{
  "d_shared_expert": 0,
  "hidden_act": "gelu",
  "init_std_up": 0.0404,
  "optimizer": "soap_variant",
  "lr_mult_o": 0.932,
  "beta2": 0.95,
  "train_tokens": 243000000
}
Below are experts of layer 4 (counted from 0) of a mixture-of-experts language model. Rows are named up (a neuron's input weights, with its number) and show model dimensions 0-127. Each number is 128 + 24 x the weight over its row's rms, rounded and kept within 0 to 255. Numbers have three digits each.
Before each expert's rows: a language model's description of what the expert responds to. This comes from a sample of Wikipedia text that the model never trained on.

# expert 20
What it handles: Day numbers and months in birth/release dates after an opening parenthesis or Born:, plus numbers, positions and codes in table cells.
up8:120163132152122114122137113112161119093145106091134140092153102090118159101136120104094125126101156116131121109124097155084121114133094123127119137177139098149109120167167115146132123137157102137084094141120115159138146118119154172127088177139115187082118108140150080147124167122146120125136136119118084113095162140150117161144135112068147149129110135133124182143130154143153155159135
up9:136158143140055108130111133137129134120105141118130131070172109130182129053114106110114107176093108120109131136144155119092164129126150154122137141124111119120095133132140100127107167146122129141182156120110121135107102136099120113143085127130144133168124164104150145132099166105127144133103124116147201138167097145096159128132111122143132110125133143145084151114137126139097157165120
up10:170133120084126065128120162089116120112106105102121105101116127143132106125123122178139117180108151105168121106127169126117140114094145093130119148096154159095141132114110138117102070136104088103129112125137088141150118124136111157126158165159100150139110104137125124118126170107110137125100164137167130058146145156134135156140135115090188118132106100151137108137121092133113131147134
up11:142135135111105133098127150134104172139155147197138165108117108125116102103137123173082184140139123143101113145097151137098106139110104132129180112095114149167127105129137154124140113123155134175164104109083134144139157121129118114128123103108167139151109084104132128113108144131146104132067132127145097099138135149060147139138135143122164093090108120122140126130176101120128094152127
up12:115144107127115151124127129128181152101113125148104146111154148108160135121133090109174131135103110163118161131103157130140101139167119135155152165138103108116115085171174104184152166160144138116125116117127093141156131074182112171139137089130164145119101130090117169104118122124179137141160135109121116112142111162101155166146135111141133114144111122165139125134113121099142134086095
up13:143123121143169191156144134100107149157166129167122155131166081097067164067108143093107148104124123078129098145148146173145115125108089101148150116113099122137116128137105159156092114143142107128134118141160130145103139178087110115140134123142106105112159080111135107131133118148132143129146131125134174179120147124156118162142151138110116148156099109127133139112117114128152117153119
up14:130136087127133144136079142091109120121126146143088183144130115102124138117171112151144165127119166151124071118165098168139163105103114106179143147125146134134111129144145146170126126122134164132136171089174131167141142111151086117119131167114104159139152162126112139187130136138108131151116129142144164101110147142128128133126141136094116103150120120136170162111177149086144106157122
up15:114164125117148132128171145100093088122146083146122134112067150138082119091134136096148110145158102126181147159123125136078150113084095116108112140122136130133101149156105115138097112120130122116118131100093127146127130120149097161125135162138148102169119129140123159080130112128089136141096123103157099124118116109122101177161146103101130162116131124099103150121169160168107140127075
up16:170156079147133080117147088173122133096138132108118152139140100129174160136127111136097090160126162125123108098123125183139142141103123111139090117146141124104141107143136104137091115161101136129163123127131148164163149132098125116116104119137120141125145130087110147124126118153175114051131138101158132134125100096113101099108150131127147152101129151159166143107108187138080147113133
up17:116095177145141129137148111122141144123159096106116116119122140122101109080124159133098109100093108105157107114127136168121140121111090157087139140137139144148090130112123105072127086123134131129136139115110142096130140117103145153083141135164139134113164114200058108139159120126120125131161143152095138148125131126183140115167147131134148126163110173165113118150127147075115151095119
up18:138103104122143108119099132106076132148137148140134095146171128150122196099107097125110082121122143107126120131105130119110107144120151132113147138109160163160150104151168125144143079111184146123146161132133094145098140119156111130102142079118157133132104128099117128134169142164136147123136148121070088103090092143170134149151137100154080101149145136147132153104110144128160141093129
up19:105137099161083167136138192141151140109110074143126152112113135175109103124117155147130111139160113135094141122141120149131147126123151137148149118088129166136115111138136139120161126107150108174116136123149095106108111118095112080084162125141093095171155144132139119125114138111112138139116145071131150168137105140114123096145084153139151139101124125120124115083120151093113193103091
up20:160124142137118124116163152134161099136166092151139088139113132143116141140166107119118120152126133134134142125185170103167111137127105135140144111133140138109126124071172098128129131143161164142136134134125092101141138153093140106110099145118124145088154100140152145139128120100102111093141128111111111100135108097083129111109119110093168178134136154127158145153085149098178185120068
up21:101136164147109133164158164127087104106093078145137104121150116164131091169102113097103162122112128105124119110108112124116133117140118107130098111128141134152142124158136135148130146161173123091138160143158086093162101134159141142126083109144169150168107098166138156135076132114172099130086137091115110125119132150133136153116141127120160134110084136149125124131112122119131151154059
up22:138089116147115100087138139107109107135101112120092156124157080140105087145167113103103146096067147153136130100094118128113102136134117134157072106142125117150144094106134098119146138092130142088089138112136074096141139120137105125172148120089128132101151120055128134129124150122104148122133084117144132172127150106161145134137141133090134123123106140134132099122166125113103176158125
up23:122111109100111146150126141142126186118088100147117143153127120122105131121109109115140192147142094138158126106132146135134124112079086121096132102082095082121170100100139145176106173135130151157143117135142130160134114125124092102115137148143154142098145122157107138105067114142101150104157100124172126087143118089122148144147150103148152113129140105150117110107124162126107091175142

# expert 55
What it handles: Numbers, table separators and infobox field labels in tables and lists, such as Total, Career record, Born, Location, Country.
up1:122113115128127111071135173107144119094137150121150155134104110117140122122109164122126159121148116135138130131135089069118116080140130098184129146121119060131158147132134139150110090123107125146141080093131117102135099128110167093085151130132137110134130124119131068115122122101143112154094125106106128115166137142111132120117112094133145116071129128171095044143101128112126130118128
up2:152083111099093140107109124153164143082130113106162109117100124113129107133102119105098146139108132122149142171157135089092130104130099130149109140144142135130119147122098128111105139109131108147129083121111130106105105127144103102134132114060139140157145141160145097110175187131116159153107100166083163097084140150191122139096153147130134127110131153106139129106097120151132168090126
up3:150162118116123155112140133102105144127135146136135095095184119121122150107114152120131102119114101088139088150137095134138141127118087123155139090142125179101122119163126143129135075101117113142146102135086102128131129128133148090109103114191138103113131137109069138137171150122125115111093128152141125123123060082115108107122110142139142143084120118173147162102134073159142129117095
up4:118119109105118168146134118136105137103123150146085137108160107135142114100121127111133129150141121140143104151121138082095133162093151129079139141124109141136168121168117101131116150130167150099149150117103126122124134116133134115081143082167124058113106071151146091139148128153098160154090099137120135085115147139079133148149171169110113126192109120099139144133138103116106134102113
up5:094123169121123137137147137086121106149099129113098113074097134128129116118138152162148107119113106144105143141151112051143160134186130128118107135107110135117156136127119145131117159101118146160137096092133115123077112104090178125137137137151135143117180109148132140160071153122163107090131119098129131115135088144128138145162127145127123131163151143122130098111102100076110183101135
up6:142058124151108137125101108179161150125120121110114131103131105129097081118147151140136151108125095145153112120138090120107154108135105115108124102117136101076133146127124141117155134062117131119106123097115123100109184117067149152114160103149106143158122148127108095135183138181168143143127086119148132128150139102103150155145112105130120088148144117133135129147109147138119151078115
up7:095154146113139132170132117145091151132104111154127109161090119151120105092152122101154145123104090144178107086094053125088130170121139146136136149152128126134109179131122097134109100109170115073108140131109175138127111145177105150167107145147142154143113129108123115101136086124115123135097125137118120137103114122135129189133161115104139162122134114115096141150142170136143125130156
up8:132085143116104116131146183138128111121108123088140142132132175105125116135126139144134120122109132130142123110122136139118126179146141071121143138091116133180153130108077137099150114151179154093098140088170162182111105084134158069078125122123144148113105141119121122151122150159181140122104096106138102139163118113131069106106144111103130123129134144111120134113098104157138134130109
up9:135159104135134126109159139119063135146133094109136090104124117145076136139153154123108123122159093109112109128105106132145127109127157095130140068178122143101144132112141111130128119133108140122178096154147152135114101149128134146142186114136147128164124107143151119116099146092147144122130087122170122108131164104123127069162188157179143134117122104140093158138169149164124132132119
up10:139143126096140128137124081115124113159146117117123130145086144101171153167121122107157120119101098111063172153146102134090149109099168120116127159135152110144155185103147104111136107144094152109165140136136104165156146112162155078141138141163162112112068107120132136129146165120118115104151098128143136109144131118113125161127113126154116143102128126117132119097092135152111161124063
up11:127148086104160131121155123164150166161094106144138115128131103099134166153117148090079161155169126177122131108156123117091164123126134121167148128169073161122171183149143120112092129111127155139134131116119090150128135099155117116133167140125146170127148116111170109120173153128131096147132104144152118137099156099108112118109096137151088125141111151130142160108157114114147157130120
up12:127170110111126193130130096115137141128087100160123122148100127123131153172120123130123151116112095158122115133144128140158132136090133146155125108115131125116148085118150150119131136140121111161118057125141114111133161100152147104082157090111169110123164127089117144127168157152178116123149114135116158142122071156116121116147159089093149097093107116145166135150152077155110126135108
up13:140127174129095133170132144133132105132139109124140094125109125112196097114186133144125110152187110126112155120109147092135118138120117137131150079103182107127116109138082105142111133157127114162147095118155117108204100106114164156087131138134133123145146127127147099108083151118112158146113089106135124133134136180161114164126092120158099123138115152113145110131146132132111137151153
up14:125143124106138115135113156123131099127116110130149127113108094112107122169115106131094117082124105119112141135126131086132130109135105126108098127148122103107161147168147207147153103139120109120146140133145121155133129152111188127148173088114121108098077121122106193142111081096156132158172159136118170137101143110130164122155133104160097134115172101138135159140116112104178144129120
up15:123129134110146170119098148124097136096112118133123125114157095132091077129113127121119173101139155151122116099108122128115108128119145120113142138178120099131095124122141147148159144145101102155137119120184143111104138136098097150156138094205095127145142139131107169142131129154110162135153114136135099143116140076121123139146127155114134065178131127153116091110108195111082155126119
up16:134107083118083146120179110116157150096133111137145136140119101093137087134126119133167164143127126099129168103147102122066121124116121114143108112096094096153173109125158116106142130143103122162156126127066136118118157110147134131114141114078114139127132110095091131123182121109145141137145104131103097124134128105116114130088166077130115167155103157123128109177126129110154107143174

# expert 44
What it handles: Middle pieces of split words, often single vowels or letters after prefixes like re-, inter-, comp-, as in reutilized, computer, intervals.
up8:087123120127155143112130133157100147136083119141126129092095123120123144112120151108123116123153113133164151150116155108144183135145139108101135146171101115121126104120153135115170115141142145152089159142101136078134099135180147109093112132131147148110106145095122110120148143097169116136150182097105145157115099091106129158133138142107113082121197185134140160160111079141130127115142
up9:097125128145129133077140127091118104125128107121149102142160146148113109160094135086117113106131159121123111135151136118137117118125148083124166142130104133131153120108117121185144105135113106146131118109149124070110097085150135122112100119117109157141191141160111163101146129141127119135145091100095152112134132174165064153157175146138082141075155151135134143179131141113129118156127
up10:098151129099134166126146156157099142069150142116141076152094091097109115102124121100075110099130158137151092121108134146109075131119154087119168120154149122114129107130122132118133127142140153109099150137101107111143118143113094126152166117104166155154080138118139152154115121163143133081127133116094081140167120152142127102083120124146119093124147177100121131149143086121139119147116
up11:136138120136101142151133096118101133129133162174118104089109083128107126094117152142142120149119118124083140107108124101139124103142123157151170116107075122130123145134141131119094111128155103117129145156126135092144136175187152150144128099150124154157115080142121086063098122142132136128099147117108141205151155103078113135140146127131142139149106094125128139140066139141164143141119
up12:157137136088133132081154084137131148101123110159146122092142108129131119160161146122110138079128136114091093160075110155118101135103115143092108112136170150094115112124081107130178141159121128099095138150078085127159159129137115115133119150106102141121157117100098126164095103147152148103136119148111154177156107105173119141140119151126120086087104129115140140117119117149120098104130
up13:093174132106150069123075122135100099146096115131081099148122098121104094140115140138127166094097111119138112134099109134101128131069105133155102128084136106151129153142134118111148095122138111133117108157143119145179096118164155158143072139110113136073114129100089119134130164121124131126127091099152109155119092139127137129153157131103121124140107084103105167115129131134124175114131
up14:146144145140157116135146098103164109123143138136098130146146108145114124105102123163154143138127136145054092156154156154123145126136107093117107155084170103145146137107122083075144108133168163117126140120137097133122056177094090181109134105114153109119138116140129130131151157098134117156116101153115100133089140132077139129121131149122119103163126123079134159111129116141129158124120
up15:131135138096121130104141158137114146137126179140109111137160097117098086097080129112075157131191119150127168102101182115117157131120146111174144131143156147119129105119129108116155129150149134104169140149101115098142124137155132133142140112157152131132111153116100112149078105126145152157118105114102173108154111129158129135163165150130112141149106107125119122127155145086064136083156
up16:125097130119136129104107112190107122133108077127120112164164071137145094168188159124122140109132088105114154127144145126107145129108146095097133122154124132135148135119123160136098181121123134141147150133096109139083159121120134139082117132143117097125160153169104103142111114123149096141155126110118143140118169119169135163146072165178115116155128133135170145127148103149118136121090
up17:150182118124123124107114117148150131130128116196133101102126099123197174152114099156175159124128144145069164083126110138071119142115129115104172123131142101109119130138099111132118119109095113110122118145104095155131133056127117117163092109115127145105125134107142125125128074087158098108142113116110157140143154133135104125124140148137129168121127102096120129106113154102107123123141
up18:123090139133103200131141150126099168087110142184104140078147088157149131089151119102126130128108127114127148115146127127113120157119103103133140152102117137146103135141132117107133142116134146141164126142112111160067124140152086123083129164120141117131139131130095132135126133139128120112098179166152102153153200149138110164122181122138142098133135087099127123136153096110095125155144
up19:101097146097140117103162133161138114138138114198155147110137158135113084124140110155108117132120110142124167149113143098130149120116160128130125103129105129129139169093165125141137106162149141107135141154105136137149092135128143090110115089122144138122155126085195121109121188107147085177162152112113126124105161113086137136167147154083108112155117121153090097115113111117141128087120
up20:161131162059140091131097138108124123090140142093087118127150113128123157107155095105134097158131101149132124064118111137153124123123160111120186147113128136165121093127134130131143121170114142127118145096143133118127112090112119127147089121147147101127066122129115097160135141109123104159147110097125123149089136149129153151130144192135102142136150147075143062139135108147118106132133
up21:111099106132148131081143127115112148152119102160126135114137144111123088119146102119083122100127166116134159121106164139098100106164146073123153106126128138129143103163119082069152144117120114142159162134097108122128116104121135117175139149076100139112139115117122097106144128117139111119161137159144131131145122125111219139135139086120077156138131143152122175119103145103115170110114
up22:106125124135115142150104125120136115121139100115174088122153111094138157118070090106093108093107127110080102126076125160156123126108117136136116142148091125139117129119115101138158098150061100145167127138127151089112093096164108106129158105192162146086126099131116145145138130124143098140126115131137093115115140100125158134182150147103140127150173115113134143089135126141109095134150
up23:108121120091153109153129104137102196128140117148158102115146105121155145156129135134132154145147119119130124097113114125050149110073129177129154147133107107126137123121124163142127095104120112126147163134110150113179070123107124132109121132128166137150121146116140110132140150086129151105148119085155147155136126113115110119117157140141087105173105138080097147142094075080139156121141

# expert 7
What it handles: Whole nouns naming events or life periods in sports, politics and biography, such as election, season, Cup, War, career, death.
up8:154116133160142129119142109124110145124130128138180093100121045156100149154106093178089148121127164141109148140113146123157117087175138146147095173105134139150104117146167095109133115133138118138149161130124123133119133080150117134148100141097103085115087145146162109177137132118149127144128139118107165121169134082177101111124142103112140095114108121144118131124108123143112118134174
up9:135109129078155101119091107150191128122109086101115187131159097150145112127135150124158079101112119167115083113100141102143149133109091134182116144127150161140125113126129154155128085120115132138166126131119144129110137112175115154165145096166122168125148104147125121161121137119113129124120156159153101088135156150151141134174148153150162137109146123143109133122151109144080121096128
up10:138121137150125140079129180150158125119138114146150147113161143157113114139130154157093154122126172148096141081151108149098135130167157138077149123097158150198144142136154141123122138122088152128109119108174139142128160152160134117117108090139162113153099106131115102116137161157121139151120109121115124152117122116081140118139143108122130120155142198136128150104103092102092080126105
up11:129162120196129068159132145128119161131113189118139110102166169156135123169089141126135134110147161132115106097121133160128128118152156137144148145114160103090150122145132151107163134161113145109095106140174133124153091121159125111134125143113107124104130123109106094201124132131107125131132142142133127103159144153137116160147119095115157091156146106149168112143167120071120137128133
up12:134096110098098102075153117152120150155158194144084126140095130180146142135109106172120106133110148122156190185109130088156121133132125113176136114094115162143150134111120108119159145169107097140121155094164108119089119130150111137129108169117117078152140129167103127140117131084121163114125145133137137112128147141103123131116115144148133086113109109159108121135161122121106124130136
up13:100085116133162138109104133179094116129156108099116139117140138123152136170157131118161121130096121093152099124099128070124163096130142110153105097184096153148128106134111137143135098145116133124124100114100115163189142190121147127107139151101139152141152155129125175123149105181149120135146128134116126132149131127104129110141078126149114108083131144176134135134108106145091151165141
up14:152129093127143126165152131134113161152111097135148085135087108129091091154129100135109162123186137096124144129099143176132116126076096073116141150116137133111172161128151109095122101130094117140143152116153120111116124136160095104119151128159152122173093148126118105158116122159121136130108109114164124108056129128148134129178141163114147078157120150103130148142164112134125126127124
up15:108151120142133121090162141110070111155148113113130104133143134134151104103097131141125133128138106126131092110153154064164128159126158097165099135113171097150161138120121071120131134159156173168162152127152137162137129146138094158126116119167114127177152137151178102120124123166130119131105118161159127118109128123150130108128118094106100118079102147105139129145113161133096074123134
up16:168121128085155170129112109107088141088200175134157138130128112164148110134106132133142155179084111131123119136126135098157116136135140145130136167136098087112105097138151091105122131130110146092143092141156176127117116132134155092123095148155130126084140103091137100086159107105095118123129115124091111140122152127128072154148137119080155145115125098133131137138143163133109127129153
up17:163159113122125114103110125110111140154120106080093124157127172132132085154128121142110133117107127169122138128121082090075151096100124140128125151128137099112175146102106151166147119144168150151136149153087079103133100120127115126095099158057129122163145116137131148143113162111145113123114118110173129119118116072117108108116149142162112107112129135124092143144138128139101166163084
up18:134144170138160146127143111100145137098091101105154148086083194120132096129128108130096150119129116121117136137140124157129164119123162143121134133124088148138184140131133131140079108126103148098150123141119158092107106155119096141128157146192123141111116154168135121135118080100078116129099131121127110125101093135131105137142104120105147108150168136169124135139074079096123154117101
up19:093140140111097122140147161134140146127085132135118119096138151146108134093091153075070132148117105144134127123104122062099113152172155119093155115106138135106106082135141125090127116144130130115126069162123130121107103150111107069127120123177145112147159109140127144108085098073111102109145131153112150091117139117137117158138092091139123143142143113119165118142163131092129132124106
up20:138143141173119120101148113125080157154157104114158145095075117156123102111142125153154155095100137115101108115121131142158106140163096106172155117136135101130141125118101088132131120101141136080111115108088152158093146106102162118114148130094122141099174144072142119138131147133147100121088119095128173075132142105132155139108145105177167099129132147144123129127130149126132116075136
up21:127133119103151122114077116149131130132167133148101075110130123132089139109133116163164152149119126094171141134185143139151137077101121142119132156159122119139107129148113100119092120098158135105143098131151100118128160117144067139126106101113111147120172160092094111139134167121149178122096096155131158095121140147150109125111105117075111117115109121085089163154131123120090146141134
up22:152121094154186116104109132094122162111158127147110155110132167094150168098134102146098136153103137124137118170119119106133113140104159161128138103139093142141150120138109089116149131143152140155138127132137160136110164100111100138150138143109128161151096049171135084146095116088108110102082125100134100135115101133130131167136159149143165131094146097105127130115166090125125114153146
up23:143155143140156143117129107136166116128129104112115169119115147087145109128129154182160141129112138099081117125128183096152113166149076127098089152165117163121115120150131122134139128106107117136131119091157181100147101157077136122148132130113124121129127129116143139126120144148116114160120119166152068171149121084141111124138104174113164133115166149175091141124107139168126158113144

# expert 48
What it handles: Number words and quantifiers before nouns, such as two, three, several, only, thous-and, often followed by years or of.
up1:149122140145096153108148136176135125095103130132115077113132158158121118143101089120096113110108117103095118120164097122124138150136076099149117124116126146142142164129102118161147122162128187076131096151157151172115112151158102129138120136156176138189124141080109106140110135113142175162097137137109133123127093145120097134113138140135093139126148116097165141159139105108177113139125
up2:150099111126135177149126128149113123128123154118121098152106141110118108106103148118136087190135149074137136109143136107141083129175120142150164127103089170122129160173117097135136176088154123114093169101109124140117095157164129110151117083133107107108158121131133154112110163141109130124127150130097081129135100140111105124127098136107143116167078132116119150085089155120155131124153
up3:130119128182127151142122134153075174105118118134092102114113120142132111165085134065128135102162149148087135121115105146077133103164135130094143156138129110094125148121129097123132178121151138128134153158141156135110127150127116118101119127131129154136095151129067125114107107125147155151148158119116117112177099107099120108122193145095120156174125170123138090119107118141163105116114
up4:174090178113150144134116141130113131102148119084080100177145118132175131133109145141151099160154129064122132088143134138137099162181158142127096182110112105124090134107131154123126166102141102158099167131169139129124097117136124141141107124125130118101106152148103144107088125128130128127110117126118162132130118110150124149132133198140155160168123096146138112102111120142125117093128
up5:127171141136101130100107130122132140120178143131134139126072122108123148158129108171144189099135106106107101114108135130091124149083127155115149108144103085116156143094156118132122142086132138135148069123112125121117109103114150136106134159113090146078120122140128141153116169151140141149119135133117158174111113179113095123099132119134080164105131116145121118124160062157103139096106
up6:074115137129086117131121120152086128115127128111093118093164121156138100093134163141113131153146143135144096125130147140092142120146132121127132156091110124115110201119103100103135087129127101123154135134089159133138106100151135103064133149179115120113117129145112106114121144136134105086120080139105121126098144143124113178159084121144091088106109125131112098094156127108089076122130
up7:132151157150148108101100136122154155077084146099155165175169139097129116147127121084119139148143098117089133162141119087162106127130129080142122114117182128156131137110151114144101112144142137123072113099159102169172108121130092108129129104096120130163132134147109140165110138122132101103121145113119110120137102116158155102087133149102132173155119147168108141133148076115130155116134
up8:153160096109142113089105122126097139130153149099163144155126130140110141117158155127129147119122146099137105097088175144166138142144115141090134130142123118160123143094122162131143118142125118129158091122117109164179091111138097148131112130113160132112110120130130085088140160089170146156094103157140107165118168139098099113154119135148085128125126074197133136154163130084124114115107
up9:119143114136126129097135077113116130118129084137154145139137103110108129178085129094108133135145127113132126109147123112126157144114169129117166123139168129127133136126139124139122138144151125171143151146113100124131109118106146182120134110096130166080135163158127130176121127125130141117136131091151132080159157105132107066103052157145147141121124193109139096126126068121101107088135
up10:147106127092117131121116164109120202179113095090151104118128154112094177163110117113102079129096125091103123090146117128150128098142139164111150138127126167166126133104082111096120079143148149145143161117081147120132111086128142130126175097124142143116147104153130112115149140108112167114119135112156083088119119122141136134142129152122116102140144167132162130121120136165107165133135
up11:142134190121127142100108133151144143128178156098093150136183127123107112157139116176122135119130083122139101134091116125106104110139146096155128130127119142133122118114098140165131145169136131093142137125164136144134120086108119119068122079165102115128195095114133134131144124145167101132098113142110125150098150085100113128152126114123100128157109077141146100107109144108115119073150
up12:115134103148084099149135126168118123141104126151141123099101155142095092110072121092148131141170143127150114077147079103126092110151152099140131088094138089081160152131097137114109138131146142091115132092098100128122111100135087107156102103165092115141113094157118113113128144162157132121139133171092126119116095134133131116142121130149086149140113113135153098112121088140163150163117
up13:107102131157113098126131161107129112095117125110114139111163104139083130132093117149116120140135122093119124136105090149170118105109088136120092088091116171141164101125203121128126076147130123083156095123157141140129147121134146126130122123160121143151152123163111130122115093134115144142084104071102157104114078114142151162154095120116130102088122129128095105108097095131155147156113
up14:117087133125111124071112109168152122139136136130069137142090127150115105152124098102157144130139129158134167142144115140098111165122155088145114122138119145127095123129114171115117167142159115137098152160098101105149089103095115100107123104135156130113171184104090108129115160100130116127111132143097138161140139119130125140138106200106144153116142136144113159063127120133101133121086
up15:139130148174146126185094139128140099105128131116136106107149099161138145161165153105144129106101137109105063157105135079109129081135123119168156151105149139099102140129143084126133150146161154146140150145145126117118119155151090114140108111157111140128123163138116156129127152141150134125112125118180155118112106131174120146139099135150105079121117077175168096149138112149120135115176
up16:120118111099122101150093133165122144107088170148153122126151101127154087151118099110128100185182135140109094110091141153131118110134128149150124088150107158107103120127121070162126137146182105159147161168165065137108119116120159120167129111138118121080132139117124065129079145140120130154139145123137100141146129138145102125107144136118112110083131126140135120115102104136103116135116

# expert 42
What it handles: Word stems that take a suffix next, after articles or determiners, such as own-ers, comm-ittee, particip-ate, advertis-ing, partn-ers.
up1:128147131164143154154126155142126111123111107145136113116145128136127124153137125102144130163098107127137112133081151141099122101128134141108123130158134151152126159172128139103103066130123158098160107150144101130097118155104133140095118144096109114099102092165134127052130083101126142096132123148123123123114134129100058171110196133113133157074153130146138111166133139119178113133114
up2:155085130125112109099115145161155129177150111137128119123110107113093141199134132119111138136115140133157139115147133069127093131152111133129108113142126119134160128147091080122085132132123115184168164130089160133094115075162134119110116168090155102126138172102099159131109136145122064129146118131107159123131134142115089160121108132106161131138126145135159127149104099135136128128086
up3:104136099125130145128132116138120137110108143139094129159115126127098132130126110138121180104146159152110143115103109124158106115166132161116133085117112092103141141152112155135152102155101129142088197157088123141136091109109146156145177105145072145139102154132123139131131132123098115167127125155154109131091108132127165085168112126198082116135147067102141141100145121127105126127110
up4:155123156114120034118114098113092124110156135104165143111125106116084110085125163137108167142120135149109130114093131131141170120137112124136098157131140133112120119140128113144058150150160119112126116127126107072113105131108137145127120083164095122176144090146130124116136088161159131135138136134122142084127109123136146173190170119163159123123123118113132116165128119130118139152136
up5:089141092112129086148147144129131121100132117146089135137132150095122135124134098099150116127149106148117145130135113158130146108080117093098154098136122114113132198130120132108099126102124128150102124130160124094072121111134104078153146174130111148161169156148135119112141136133134104085139181143152086120118130109168165128082119132133077134146112124093125084153142138107131092149088
up6:137113133130158120129149133115144118086154118124129133101099085219120142120137135164168129104186140117100175140113163154143179122125133126140112145163143124093096134121152121129160125104187145097127122134117134122183175130124129157128109092159120118151138141103133143125112142151132108139140085145153128112149144108138158112163148123134120157111137147143154110083133074111138107169116
up7:099137115120102102123115132140120096097099138154136150079127175154124163135142131147146135161091154164123118184145146099110159123094141087162109115142132119106135153154182093137126128154169141100068148154141149137106135113144128146108161120122106120127138133140162111168097143137181149107119167108116148090141128094149095134144119117108124118140101092138170154104140110096155091132155
up8:141159149154074083144122157108103138135139075134111140115117132140119137121155173123144121183126082089110145158067109082095103118137134112162129176090127145127098122093098153130114076121119122098171108115160147115138103138110121086127168162105124130110108126184119078126143137109114113133113128114100132107142121092125103139121120091152129106118145102097122116118106139118130118115112
up9:126119097104121088147159148136077087114120128108116143132162123114152135143105083189148143156107159175109125126112145154124127130154115136127108112090104146156125103099111112159186094123133148150144140113125108098116121145123108126157121106154103087110112079131126106121112167161119108168144124137148045106125115124110102140175111095120111153152127095140097105110125130108093139121130
up10:111107112132141132138155138133141125155099110155103118115136118122139115173143142144095148151145078100141137091136135058127140163155140108093141136129123103123133135117113169116124132116149147166134128157134113142125082159127116126122136176113087101147187179113171082090117136124144147128134120092125114132099143139138069092159133128099111118173157113092154126139110198123126115131138
up11:144118136140098078124110132111111122161115128125118092160148139136183162129109108095096089156177150106132126113164148145138119099136130101180073156123144093139110133127099115102164150132120096123137111121186084145136102083119171142131108083120106167122107087145117111101104167119158121141158144154115131096095091131142154138147127144098114110142119134133118111137120118130142125120182
up12:142092164131128134120110124107134138120141144178134084112140104146159155147112130103093107154117150110155107150095128129116123156181097126103117145138138072137134157087139112141117123135156195117100139151121096108122095106108140123145111132139141156138127113164135097099174107115091142152096123111090072084166110132128153177156089145129162119139120150147128096120144132102120150105097
up13:151144120139133126114130136133124145151109141140095141153099140107142128084106112109113112170124080159122117156108129133118114112114210113122160139172143106136124119076132107152107150101135135110149166114119129098094131117161128085148132084097101131153165097112144134130150139123121125100104103159146168069138148079117129116129123170148131092142111132186170150150150141134149090131149
up14:119063149141156116085166166167126124150146153113148122089129158148165190103143138113121122130125193141142150120118106103157142116148131128140105121084123146107110144116103130164145135140106127124123146115141112117122097119126106085097121083146130195118112090121116120089119124122148149137122154149101147175115149107117124153154141117138114108160143157151171151098112095146114155166142
up15:108117117143114074104117105104172144090092131133165107135136095088124148123134147110084153108134161158175142133143154106116102126101137126096114147166108151092109146101089139138112136136114119156153113123155147120134103113093153135168101105146090110116129136132114107120130219142122141108135139109119121138120115172096158134145102106149132102101136090149132142105126117099126195125154
up16:157115166113135149167125108121135118115120166068152147142142155119146110141117154111132116155138136093099156144144126143167127126154130125116126132125131126108158098139146102162113099149086152131155111117146174148121144099159106129172138130096125157163109133130137061095123114156108086076122130142174145143122107169157138156138121180127136089149123155132096157121102154142111161157173